Weights of a small mixture-of-experts language model, trained from scratch on English Wikipedia.
Experts: 80 experts in each of 4 layers, 4 picks a token, a sigmoid router.
Below are experts of layer 3 (counted from 0) of a mixture-of-experts language model. Rows are named router (the router's row for the expert), up (a neuron's input weights, with its number) and show model dimensions 384-575. Each number is 200 + 40 x the weight over its row's rms, rounded and kept within 0 to 999.
After each expert's rows: a language model's description of what the expert responds to; "gets" lists some tokens that make up at least twice as much of what it gets as of all text. This comes from a sample of Wikipedia text that the model never trained on. Tokens count by the router's weight.

# expert 49
router,203,181,188,181,132,178,170,188,251,185,236,174,194,140,203,241,210,160,178,202,183,198,161,206,80,180,178,229,168,240,158,216,195,174,234,253,164,220,258,274,262,241,151,173,190,170,267,323,209,251,185,255,213,188,138,196,242,273,211,211,255,158,108,258,256,201,253,241,223,220,262,201,200,237,288,105,240,259,246,224,182,181,176,277,212,261,241,193,246,198,158,207,133,165,235,195,193,236,117,242,238,187,212,202,231,191,219,250,193,201,176,247,195,202,171,279,56,202,209,266,150,192,108,215,86,197,167,112,155,130,190,172,161,219,211,227,153,179,280,250,302,169,140,248,190,253,168,309,123,197,202,172,264,188,212,244,231,95,165,228,161,176,195,196,218,245,166,141,218,222,184,208,128,189,211,205,311,207,218,136,154,177,240,221,177,191,204,256,171,234,230,188
up0,136,160,232,191,159,142,218,230,190,265,173,269,226,202,182,216,155,185,162,170,179,229,169,159,176,197,175,166,245,216,234,160,254,161,229,181,173,226,232,276,210,237,246,224,216,193,320,195,187,220,169,242,134,188,307,263,183,206,223,203,165,218,242,171,262,218,348,250,133,152,218,163,208,282,222,235,158,156,193,215,120,156,182,130,223,201,146,209,250,198,193,185,187,189,196,202,194,187,198,106,218,197,192,198,174,266,254,228,291,184,289,175,225,228,257,195,161,214,215,196,222,215,177,218,185,208,258,172,190,192,113,221,154,223,122,212,239,218,178,176,268,128,264,241,175,179,183,256,155,222,270,178,131,170,154,214,202,203,170,256,207,265,167,153,184,215,163,192,156,229,234,157,220,184,133,247,164,231,190,127,201,203,160,197,200,193,143,229,126,276,204,93
up1,272,201,217,199,231,201,203,106,204,172,165,202,148,117,139,209,256,160,139,169,177,239,211,106,185,162,212,199,233,196,181,240,184,220,165,151,288,212,205,175,246,150,280,192,174,197,223,192,205,193,186,199,240,184,127,230,177,274,207,175,221,228,193,237,217,176,242,174,171,247,254,250,237,238,244,178,237,211,208,247,127,232,182,187,79,234,218,139,178,242,159,170,205,232,161,231,218,158,136,249,197,225,234,263,225,233,186,204,229,237,225,237,191,287,205,208,208,249,216,195,213,212,224,221,240,187,206,195,167,234,199,226,247,258,203,251,239,187,216,211,260,134,178,204,185,209,192,167,205,262,270,215,216,199,260,171,195,228,208,229,246,167,134,215,269,227,175,219,154,249,187,235,105,189,186,113,278,166,166,197,155,242,211,235,180,169,162,128,153,273,144,230
up2,214,194,244,105,143,144,268,238,157,215,201,210,175,238,287,119,163,193,195,177,244,203,191,206,122,270,268,241,227,167,205,182,193,256,166,175,143,148,207,273,249,225,202,250,271,171,174,217,230,266,192,211,148,148,192,231,192,227,284,274,222,241,198,236,146,142,252,260,243,168,255,148,188,214,185,207,256,297,126,261,146,217,210,225,194,185,211,149,227,232,180,247,199,208,165,226,227,111,241,163,225,163,166,172,202,196,209,209,269,205,235,162,217,151,214,172,154,222,174,214,241,182,144,188,152,160,258,184,148,172,238,169,256,269,246,203,208,169,217,245,185,218,218,182,170,234,197,250,155,192,289,135,113,155,224,269,126,236,160,164,259,140,193,170,193,227,190,193,237,138,217,177,248,171,208,193,261,208,159,161,109,238,242,202,207,198,189,223,125,236,207,196
Table and list formatting
gets: " ", " |", "|", " (", "-", "6"

# expert 32
router,199,242,195,269,186,154,183,155,258,224,231,147,241,225,212,187,217,170,229,153,210,172,225,274,142,195,230,150,194,165,285,153,157,203,181,218,157,173,258,218,243,244,164,182,224,173,234,202,204,129,173,201,155,179,230,193,145,260,187,238,204,154,264,270,199,246,250,210,226,172,195,219,118,280,202,184,196,197,247,198,194,140,249,237,256,214,232,127,196,202,219,239,215,198,184,128,238,174,227,204,194,182,298,143,145,188,185,194,199,168,152,215,207,163,187,165,258,143,153,172,209,266,174,177,257,194,169,161,200,155,155,252,129,123,191,263,231,211,189,217,137,95,146,172,269,197,285,157,239,232,182,222,167,227,181,238,151,148,242,163,140,210,225,221,191,264,236,224,184,182,199,200,191,203,149,161,236,192,247,118,220,213,223,238,163,154,248,179,220,203,202,197
up0,168,216,185,160,155,108,243,259,239,207,201,217,154,163,171,145,209,250,210,130,207,181,190,146,152,197,233,374,151,215,215,145,164,210,267,197,262,168,209,181,237,281,226,144,238,234,157,162,195,154,247,178,178,171,195,160,165,259,196,195,147,203,188,231,243,227,235,243,222,193,154,197,252,213,180,214,177,255,204,261,187,205,178,169,168,212,184,188,146,218,178,198,231,215,142,148,199,242,224,231,133,186,229,223,166,199,163,155,218,170,263,205,230,233,229,191,238,208,177,167,187,165,208,189,135,251,216,234,190,210,225,240,266,238,225,210,226,141,92,193,225,235,185,174,210,232,108,189,196,124,245,275,252,190,135,146,172,253,232,201,244,140,215,168,150,304,198,312,161,239,218,218,173,154,256,232,168,166,199,161,194,163,143,181,263,202,244,277,178,206,180,104
up1,223,232,255,180,168,181,183,161,185,216,224,163,197,202,228,124,199,196,207,120,282,219,205,249,227,198,84,281,249,138,251,237,196,180,261,184,205,165,119,234,219,186,213,265,222,226,212,121,178,224,238,165,197,257,168,242,236,210,289,249,116,254,189,105,159,139,203,218,162,183,221,187,209,200,159,335,264,171,163,177,154,203,169,173,224,229,210,129,173,252,162,203,151,181,145,164,179,198,182,127,125,240,148,242,228,193,230,226,204,154,58,194,122,226,224,196,94,237,162,136,232,168,177,219,205,196,267,200,148,240,161,160,202,208,183,165,166,224,256,166,238,299,214,142,173,133,142,214,260,193,240,216,249,237,222,135,141,215,166,246,211,250,216,158,241,153,275,282,151,170,196,207,227,231,195,170,219,192,168,169,195,213,142,306,229,191,229,178,279,199,276,210
up2,273,250,190,147,217,255,124,257,207,208,269,239,133,267,249,114,199,211,156,156,160,131,206,198,181,214,307,217,259,171,219,162,218,164,195,185,179,212,240,198,188,224,214,222,244,234,153,216,181,187,209,209,224,241,208,187,221,236,165,259,158,142,175,204,175,228,201,208,260,154,234,289,229,211,289,185,178,185,149,191,200,271,176,196,210,139,131,207,166,226,250,211,233,98,167,157,203,195,210,159,167,240,150,162,252,158,176,135,226,181,180,256,238,178,218,224,233,273,195,211,170,188,186,267,170,175,234,205,250,222,76,202,197,274,218,129,206,192,191,198,185,197,272,149,156,139,201,235,256,173,235,164,195,161,120,181,228,177,225,325,207,224,179,177,193,182,226,210,177,180,224,164,219,229,190,182,213,175,293,140,204,180,232,228,250,181,210,227,173,204,216,206
Table numbers and vowels
gets: " ", "4", "3", "5", " \"", "."

# expert 28
router,162,193,250,161,182,242,160,183,219,203,156,238,142,223,225,235,168,206,156,189,170,231,247,171,165,197,181,209,117,169,253,211,250,225,170,174,166,146,178,238,294,173,207,187,196,154,178,155,147,187,187,254,206,262,123,152,208,216,176,186,116,187,200,197,160,179,230,230,185,187,257,172,162,174,223,240,183,191,262,225,231,207,235,280,140,234,196,203,192,243,147,128,222,172,179,236,189,211,255,200,250,157,209,218,194,156,174,136,183,202,159,173,228,264,203,230,152,199,263,69,195,243,197,203,184,225,95,132,230,250,147,169,242,175,163,114,169,225,211,136,229,239,256,250,198,216,252,150,245,187,204,148,205,137,179,173,197,238,167,227,187,192,238,200,183,161,193,256,169,156,207,189,232,204,236,206,189,193,232,175,202,178,204,230,150,121,140,157,259,189,176,240
up0,160,224,251,179,241,149,185,273,187,183,219,191,162,202,188,222,165,192,166,227,173,210,233,136,181,217,239,254,168,253,161,166,201,237,214,106,216,161,193,223,192,155,225,228,224,222,131,198,115,224,177,282,169,168,171,142,215,216,176,292,270,229,166,175,156,226,230,159,233,265,176,190,220,243,176,232,243,202,221,229,153,191,182,228,215,221,201,228,191,219,199,198,196,163,132,177,196,151,176,200,222,159,202,230,107,178,229,177,281,164,196,221,162,207,229,185,236,232,203,219,148,171,194,158,193,182,193,266,224,214,164,203,254,247,200,197,270,227,277,179,306,194,197,196,239,247,182,116,222,187,177,190,259,142,215,203,173,250,250,178,172,168,205,250,218,220,213,228,208,193,224,218,251,156,190,247,182,140,220,208,143,232,206,199,260,219,220,150,180,153,147,229
up1,259,162,159,234,209,210,102,198,198,176,178,212,231,185,213,191,191,226,202,132,246,156,243,230,226,149,86,187,193,223,258,248,187,199,175,196,241,146,151,255,228,198,178,215,185,233,186,215,228,180,204,307,137,140,171,146,237,200,176,208,160,177,172,196,166,292,220,187,227,217,216,134,185,235,204,174,167,210,221,200,174,172,208,233,154,224,257,213,263,145,170,184,202,138,150,191,230,242,139,164,260,221,234,241,177,161,197,210,216,141,243,185,174,225,167,275,219,167,204,294,202,172,238,227,125,200,233,201,114,220,230,199,169,183,247,180,151,129,193,166,160,195,209,215,125,165,208,261,220,180,183,261,150,153,164,229,233,232,238,190,162,159,218,119,161,234,184,252,166,201,203,201,217,243,120,167,219,205,197,242,129,181,217,255,224,241,195,189,252,195,261,209
up2,229,224,170,208,265,221,181,259,178,261,114,220,198,174,200,237,64,272,195,198,173,165,212,161,224,244,153,196,244,193,185,199,217,234,198,254,216,199,226,275,267,200,174,151,147,241,265,150,113,201,181,193,197,138,248,178,166,251,206,259,164,213,211,177,157,231,156,178,159,222,174,168,120,232,184,197,219,251,237,189,201,157,175,276,199,187,185,175,249,154,172,212,211,224,217,248,210,230,245,192,254,289,214,239,259,176,146,218,220,206,232,203,132,233,210,235,164,255,206,238,221,199,263,219,244,219,218,274,170,144,164,210,202,218,195,307,129,127,218,170,216,225,127,232,205,188,204,260,248,92,219,214,229,129,185,191,164,177,231,227,227,215,99,268,80,239,150,237,182,174,167,212,216,206,142,179,158,218,269,178,163,190,181,201,218,224,225,333,308,125,235,203
Quantifiers, pronouns, name endings
gets: " as", " a", "\"", " his", "er", "en"

# expert 43
router,272,186,188,199,209,213,155,122,169,211,175,202,241,166,223,216,194,205,185,235,151,187,210,146,161,106,169,147,237,118,273,165,216,229,284,158,145,158,212,248,178,173,196,280,207,203,173,137,196,162,158,198,133,198,199,151,163,169,123,193,215,175,223,218,172,235,213,167,246,233,125,169,161,205,217,217,234,163,187,143,192,207,264,181,225,221,179,182,132,189,232,260,160,197,264,184,159,171,256,206,207,119,218,218,134,190,193,125,177,190,193,178,176,162,245,164,196,209,213,168,177,281,209,169,133,294,196,123,186,266,175,204,207,166,173,145,184,216,189,128,128,147,180,203,252,237,251,173,250,213,128,123,175,154,246,214,99,170,169,209,178,188,202,234,147,165,118,192,274,242,199,217,207,199,161,156,271,186,249,187,218,211,234,222,178,157,167,184,192,197,235,207
up0,150,202,234,215,272,283,183,159,154,166,196,232,168,248,235,206,268,178,153,260,275,205,186,180,81,167,276,205,185,180,259,180,225,210,176,149,293,169,151,184,219,149,139,187,240,182,211,196,162,227,156,162,215,211,227,218,244,185,182,173,151,143,210,125,166,206,136,206,161,153,202,192,176,224,163,184,181,232,214,227,211,128,154,219,221,209,122,154,212,183,205,239,198,162,210,199,181,202,121,135,176,251,216,244,189,227,164,266,282,226,208,190,161,177,140,217,172,176,241,187,131,155,140,127,207,233,162,219,220,193,160,182,149,187,161,185,177,236,174,193,144,182,231,199,192,212,229,226,214,205,250,224,217,295,209,147,208,224,177,220,169,235,193,186,150,218,297,244,168,180,192,168,186,139,236,219,141,201,200,201,148,178,195,219,157,164,240,161,240,197,228,221
up1,226,214,178,246,197,233,224,132,210,247,167,223,174,217,206,156,169,176,181,208,224,171,148,162,280,152,186,166,209,207,172,198,195,194,218,290,219,197,205,240,235,207,186,126,260,255,167,210,262,192,193,205,115,241,237,232,263,178,182,206,193,205,187,229,268,247,189,140,196,186,279,139,219,163,239,190,194,179,249,213,146,141,149,145,70,211,239,138,242,243,186,228,256,127,192,206,246,135,205,240,165,227,181,246,160,196,219,138,232,223,192,183,109,135,190,184,118,196,262,208,207,233,208,195,171,235,184,208,209,176,220,221,148,174,249,178,176,185,176,213,153,249,200,143,219,247,170,166,125,245,168,164,159,167,204,138,225,153,124,216,170,247,186,204,237,189,140,262,162,218,169,180,209,147,195,230,218,198,238,276,229,101,263,189,174,300,263,218,111,141,219,211
up2,217,192,209,257,225,241,241,185,254,179,237,159,222,168,184,180,190,231,146,198,200,226,197,162,148,186,175,102,178,124,208,211,231,180,193,162,230,217,200,250,258,158,224,219,197,184,194,241,146,334,196,212,223,147,218,182,191,185,174,305,214,271,184,121,222,232,266,186,202,250,213,140,235,253,269,199,240,175,172,190,204,202,223,245,242,162,232,178,238,207,181,298,168,204,212,155,142,247,157,182,150,196,149,165,175,198,213,170,183,209,246,255,213,119,174,233,219,218,177,226,101,221,200,279,149,170,184,184,228,195,175,283,163,187,202,282,176,257,231,135,206,191,199,181,176,204,236,168,181,193,230,254,191,269,299,205,247,166,308,201,173,102,164,213,216,188,170,200,270,210,149,291,215,245,245,228,147,101,193,237,286,267,233,232,208,252,249,268,253,223,165,209
Determiners and articles
gets: " the", " a", " The", " his", "The", " an"

# expert 21
router,247,233,206,197,170,135,268,231,203,194,198,260,202,164,136,192,230,179,156,229,190,209,301,271,164,205,230,206,269,194,194,191,183,215,171,176,190,200,237,214,117,221,180,223,172,192,212,200,176,173,140,218,262,187,253,163,283,192,236,183,274,201,261,193,221,191,142,202,223,209,118,209,148,148,181,157,222,160,223,251,197,186,209,151,243,180,218,147,144,186,233,214,250,225,154,175,175,138,222,175,185,204,199,133,271,173,212,177,247,186,168,221,133,172,153,245,155,156,151,223,76,187,195,147,232,177,177,176,209,182,143,204,199,208,178,215,233,215,198,197,180,230,176,162,172,231,194,208,243,174,237,229,232,190,260,205,249,199,211,217,263,175,210,215,165,231,275,231,189,129,178,201,145,243,230,170,206,206,207,167,224,238,240,193,164,240,200,287,110,222,168,175
up0,187,226,133,152,181,296,199,169,194,120,251,175,246,221,165,249,221,259,197,117,217,190,286,170,166,165,239,170,215,167,231,180,187,147,214,177,243,249,257,217,190,118,215,153,215,157,231,243,257,232,167,240,182,181,243,263,237,261,218,240,194,240,153,246,138,191,192,162,177,194,175,253,247,201,183,203,240,229,109,257,237,211,238,212,145,156,174,247,123,122,197,201,136,168,146,206,185,212,197,204,163,192,168,163,221,213,161,189,191,248,136,217,119,216,159,181,181,169,214,204,161,242,166,230,198,127,217,177,182,165,126,214,178,157,134,141,225,166,147,222,224,253,221,240,249,108,266,231,197,179,149,228,218,189,235,235,249,143,294,221,204,191,229,177,189,225,219,148,166,161,166,147,280,198,162,192,219,241,259,261,207,195,213,257,198,139,182,254,139,230,277,146
up1,129,207,248,206,180,169,216,252,279,186,239,212,238,203,172,253,90,156,250,181,228,183,226,58,151,210,174,227,224,291,197,188,213,160,219,236,203,257,182,196,277,152,189,118,130,180,185,203,200,204,188,262,207,184,227,191,199,238,135,238,305,225,278,140,228,192,190,222,194,253,231,191,165,200,158,259,204,227,139,209,204,179,142,215,211,192,265,181,178,207,183,166,214,116,228,177,213,166,276,224,188,234,245,143,239,148,206,158,243,208,238,291,188,169,187,251,261,208,240,234,137,153,184,230,243,177,229,177,250,206,258,277,123,184,114,146,178,231,233,117,176,193,226,241,220,241,217,253,177,154,243,177,170,253,191,218,199,305,171,171,225,215,198,228,238,214,177,312,186,187,167,247,198,190,265,188,95,256,233,192,190,239,170,197,228,218,171,230,233,205,200,202
up2,129,293,283,235,179,219,167,171,122,221,175,237,222,253,210,242,199,269,271,205,220,168,275,220,229,162,161,240,164,97,172,167,150,213,90,210,169,156,182,201,182,179,163,199,262,205,116,176,177,270,215,294,126,268,262,198,149,92,224,227,180,263,164,158,169,154,156,214,230,231,221,219,194,174,216,265,211,160,146,320,193,171,207,303,207,172,159,154,205,144,191,249,263,223,259,180,231,195,147,196,107,211,164,214,206,222,245,168,205,183,227,203,218,272,250,126,180,177,235,185,132,229,153,183,318,221,201,192,151,255,183,209,241,208,186,180,184,149,142,182,149,198,186,107,198,181,183,198,200,278,225,166,212,190,184,210,225,168,274,195,237,234,172,170,138,256,293,155,186,203,212,151,131,206,222,166,169,185,137,186,202,267,205,221,142,223,146,179,227,217,195,170
Word-initial fragments
gets: " the", "ol", "ig", "id", "h", "ur"

# expert 14
router,188,198,193,310,217,244,190,155,188,202,205,180,191,254,211,213,200,226,171,233,142,226,270,186,192,153,170,129,185,283,206,118,176,201,151,201,178,255,241,243,181,200,192,185,243,160,136,241,163,167,227,207,224,206,215,264,266,136,183,180,172,170,216,202,211,164,214,163,165,233,232,257,173,224,135,225,165,164,188,162,207,270,247,230,223,234,189,183,163,169,147,182,166,222,185,233,215,148,219,244,243,177,225,189,213,155,216,253,190,178,208,170,237,221,196,165,184,197,242,217,258,248,116,239,215,205,188,220,202,217,193,186,160,170,167,78,214,186,216,237,198,176,257,214,205,169,147,161,280,190,179,252,192,196,234,213,200,184,247,207,172,231,197,243,211,205,179,228,280,217,194,238,227,185,159,158,86,216,134,188,217,259,208,171,203,185,216,144,167,245,245,196
up0,182,145,159,154,217,187,177,224,227,177,189,190,240,215,182,187,226,202,194,180,213,188,329,200,237,211,244,160,178,165,141,166,207,198,271,262,220,171,194,208,202,234,172,231,193,182,230,189,138,117,212,126,167,134,249,247,212,194,142,257,226,178,218,170,195,163,141,197,237,172,259,187,202,217,214,180,167,97,136,237,211,166,171,200,117,254,152,189,181,159,154,166,161,250,81,252,219,218,225,213,190,170,230,213,219,184,209,153,163,217,309,155,171,199,215,196,216,271,106,237,198,175,212,215,223,192,203,180,156,220,191,213,188,225,208,179,147,144,186,188,212,257,254,235,194,255,194,247,170,197,229,224,236,222,215,153,238,144,220,240,281,125,196,204,193,117,228,228,220,188,285,156,215,179,188,230,198,228,184,272,187,194,244,103,220,169,217,168,246,119,203,199
up1,147,215,135,174,230,162,146,217,162,85,155,208,266,173,213,173,223,182,184,236,209,193,157,165,188,178,123,290,199,223,186,141,200,266,273,207,230,208,189,172,209,231,132,214,235,174,346,204,243,210,248,176,166,150,120,260,235,195,169,130,120,140,192,163,155,212,214,195,220,254,204,184,286,228,193,220,316,230,175,209,247,256,230,251,191,193,229,238,156,231,173,297,154,194,227,243,224,154,231,229,230,219,204,139,177,224,171,186,213,184,205,147,262,262,169,272,238,298,193,226,312,168,226,209,227,187,145,176,243,107,230,199,151,133,137,200,204,199,163,216,210,215,171,224,210,281,212,204,222,190,253,237,239,185,219,185,243,208,210,220,253,203,141,172,137,181,254,216,178,148,216,178,206,214,237,152,143,221,216,167,183,219,266,135,166,228,175,211,160,253,205,177
up2,197,120,119,205,152,171,204,189,215,199,229,174,159,227,251,243,175,219,198,232,241,199,202,223,164,142,272,166,195,146,192,198,245,143,203,175,162,255,187,205,286,176,144,153,181,198,253,170,191,254,184,242,172,174,229,213,259,147,265,259,161,273,236,155,175,180,224,236,197,197,226,161,164,170,108,236,186,63,170,228,243,186,218,202,226,145,208,229,185,152,204,148,253,191,242,134,200,155,195,205,168,218,268,225,287,243,142,241,222,149,210,188,194,263,182,215,126,186,185,213,191,188,211,214,209,190,148,199,200,221,233,209,239,194,233,271,250,235,250,181,202,239,241,173,229,274,222,249,259,217,227,205,256,174,211,155,180,148,203,232,214,193,141,231,198,152,196,161,147,243,150,139,181,184,169,184,166,201,189,233,231,248,222,213,253,260,238,201,207,175,215,262
Function words, adjective suffixes
gets: " the", " and", " The", "'s", ".\n\n", " ("

# expert 8
router,197,208,231,126,199,218,204,254,126,192,274,145,106,215,233,196,181,200,114,282,229,209,241,242,183,187,184,192,163,167,219,227,229,156,198,202,167,162,153,179,263,267,184,132,193,216,212,198,273,253,185,201,272,173,267,164,175,217,280,169,157,240,204,231,209,184,224,225,270,212,237,243,245,236,227,134,163,172,99,242,198,125,84,199,155,178,184,175,218,134,209,210,157,178,168,161,238,167,108,257,168,166,269,186,166,221,184,226,165,154,215,244,263,199,216,224,218,210,225,277,224,180,201,253,228,236,198,205,212,230,219,115,197,299,266,230,229,232,222,253,158,179,167,155,181,244,195,200,237,208,173,188,228,184,180,177,259,182,216,158,181,150,162,226,183,216,88,213,225,278,182,212,202,234,203,172,204,230,130,228,272,229,237,164,198,273,175,227,227,203,189,201
up0,205,148,136,180,265,183,214,189,192,192,176,175,190,185,194,199,153,216,229,180,205,173,233,101,130,256,181,155,200,199,156,215,273,152,176,174,141,231,232,201,164,167,182,136,122,183,257,180,266,240,218,247,156,171,218,244,245,135,222,237,227,242,190,174,270,223,212,181,147,254,145,147,203,149,218,119,165,141,242,236,158,195,210,252,168,182,228,183,249,194,222,200,180,263,167,146,180,175,210,150,182,201,206,163,214,184,223,198,281,209,135,206,185,260,229,166,201,259,135,220,249,187,166,146,179,196,247,230,179,236,240,230,139,138,219,185,180,112,182,203,150,212,247,212,175,246,253,210,186,142,164,85,155,201,187,260,173,222,232,193,230,185,155,185,96,191,145,163,160,217,171,159,273,249,200,237,173,218,187,196,232,228,223,167,205,113,84,235,190,175,158,171
up1,137,162,241,200,257,65,107,171,239,128,235,237,222,200,255,233,185,216,215,237,227,258,162,205,247,218,208,218,248,221,199,205,134,181,222,222,196,189,261,266,230,181,227,244,229,209,147,172,180,252,143,200,120,254,285,243,161,179,198,176,188,182,204,200,151,203,192,198,184,215,190,168,258,209,244,194,164,155,184,187,155,200,212,156,247,156,183,170,300,222,166,214,222,216,172,222,241,272,250,184,177,248,166,229,194,289,234,124,75,180,234,107,222,186,209,211,79,225,165,132,166,123,228,135,207,144,250,177,234,268,209,212,224,137,280,176,150,138,190,244,193,235,165,272,172,216,152,202,180,166,166,187,221,158,126,186,165,246,153,192,195,202,174,213,226,231,197,214,195,228,161,207,166,202,242,261,185,131,212,187,191,136,157,232,164,231,236,220,208,238,167,137
up2,203,201,271,218,216,187,214,215,213,155,212,147,220,235,280,177,237,147,221,171,204,216,214,260,228,191,204,185,205,129,188,264,191,251,201,237,175,245,231,231,265,188,157,209,168,192,278,167,220,274,206,230,209,216,160,166,247,197,196,115,109,205,225,214,188,202,266,181,233,183,241,239,260,189,109,194,163,147,156,202,95,233,144,172,212,153,279,198,277,135,203,249,177,175,219,193,194,152,206,204,157,176,274,167,224,203,250,172,75,209,290,230,99,219,187,205,165,239,219,149,191,127,227,271,143,226,180,220,106,150,334,162,135,252,269,218,187,143,159,184,183,172,186,165,221,184,170,202,132,228,221,193,239,172,226,237,224,167,264,192,186,140,162,164,173,199,162,173,167,191,200,203,240,230,260,179,174,212,196,220,232,191,112,221,245,195,215,243,207,178,144,227
Numbers and coordinates
gets: ".", "1", "′", "o", " (", "2"

# expert 24
router,174,275,213,209,145,247,175,90,202,165,247,235,189,216,196,174,311,183,172,188,125,190,232,221,153,243,207,198,113,105,191,180,165,178,252,201,186,202,206,145,198,222,191,214,113,204,172,114,154,150,208,214,190,238,162,229,215,188,245,206,148,163,242,181,188,215,155,178,223,154,164,217,264,230,212,197,239,249,201,201,180,275,231,257,157,178,196,211,179,220,235,209,173,211,144,172,204,238,260,193,199,207,188,179,225,197,228,257,245,213,189,185,214,217,188,266,238,121,150,112,182,172,199,180,211,236,228,161,240,208,181,206,212,237,189,193,153,210,205,170,204,247,121,209,257,137,180,213,180,172,162,197,181,166,257,233,189,177,261,147,182,188,188,214,209,176,117,133,208,124,186,178,224,193,199,185,319,161,208,246,209,289,114,148,290,165,238,208,167,176,185,208
up0,153,209,199,147,149,192,311,249,150,227,99,162,173,248,192,149,172,173,194,159,199,278,249,149,235,204,193,211,253,192,184,138,197,215,203,211,255,236,218,192,220,251,204,229,178,209,217,239,207,247,234,153,217,181,182,257,192,194,210,175,184,179,228,204,196,167,278,266,158,196,110,182,176,247,167,184,151,185,228,161,153,182,138,182,121,223,234,213,258,243,193,219,200,222,187,194,147,131,171,253,210,237,177,183,204,248,208,113,218,226,193,219,228,172,183,241,189,142,223,143,202,185,167,231,255,155,158,200,196,196,169,185,181,176,173,165,223,195,252,161,214,241,128,183,222,168,213,116,160,158,243,244,202,177,239,209,244,114,199,247,195,169,127,215,180,241,178,175,146,172,218,212,254,208,212,181,272,104,211,283,191,201,154,232,167,255,256,235,162,238,240,179
up1,207,184,188,246,282,247,124,110,239,224,217,193,224,251,181,193,206,220,174,264,225,197,185,210,257,265,200,268,265,216,171,204,154,235,186,213,203,255,212,141,203,224,185,198,116,238,149,193,217,196,209,165,192,230,194,234,244,107,137,174,182,190,250,222,257,213,224,185,244,213,202,195,203,236,279,229,240,180,222,157,155,222,191,240,149,206,185,196,222,156,224,181,211,238,223,195,134,202,285,250,191,212,276,188,195,204,201,170,170,223,212,247,248,228,203,224,149,224,144,159,163,210,205,136,183,201,246,188,227,201,210,138,172,233,221,230,157,266,183,260,151,294,138,199,188,193,116,255,174,153,193,155,223,240,257,191,141,219,131,166,141,189,217,258,215,170,117,189,213,235,212,164,233,155,234,188,245,153,230,195,217,259,165,240,237,202,191,222,206,169,180,149
up2,181,257,201,190,184,173,175,188,173,137,169,166,162,190,207,218,213,181,184,228,171,237,186,256,133,187,305,122,215,180,207,211,209,146,128,169,303,223,163,138,215,216,180,224,217,238,192,188,196,250,182,227,155,182,144,233,118,272,229,186,255,324,231,216,209,214,206,225,196,253,197,183,187,225,210,219,230,293,251,211,194,141,149,149,202,194,224,167,141,224,214,232,224,178,105,159,189,185,192,260,233,180,197,132,222,258,209,194,209,142,167,211,221,219,192,191,201,237,173,216,165,202,229,232,189,167,159,230,259,188,268,225,173,218,206,256,215,134,144,196,256,208,194,150,243,180,164,257,217,170,248,266,205,216,236,183,183,248,195,251,194,239,194,170,143,244,207,266,167,169,189,190,248,166,162,186,214,185,207,195,177,231,209,105,258,211,197,257,167,262,205,210
Pronouns and counts
gets: ")", " he", "e", " He", " his", " S"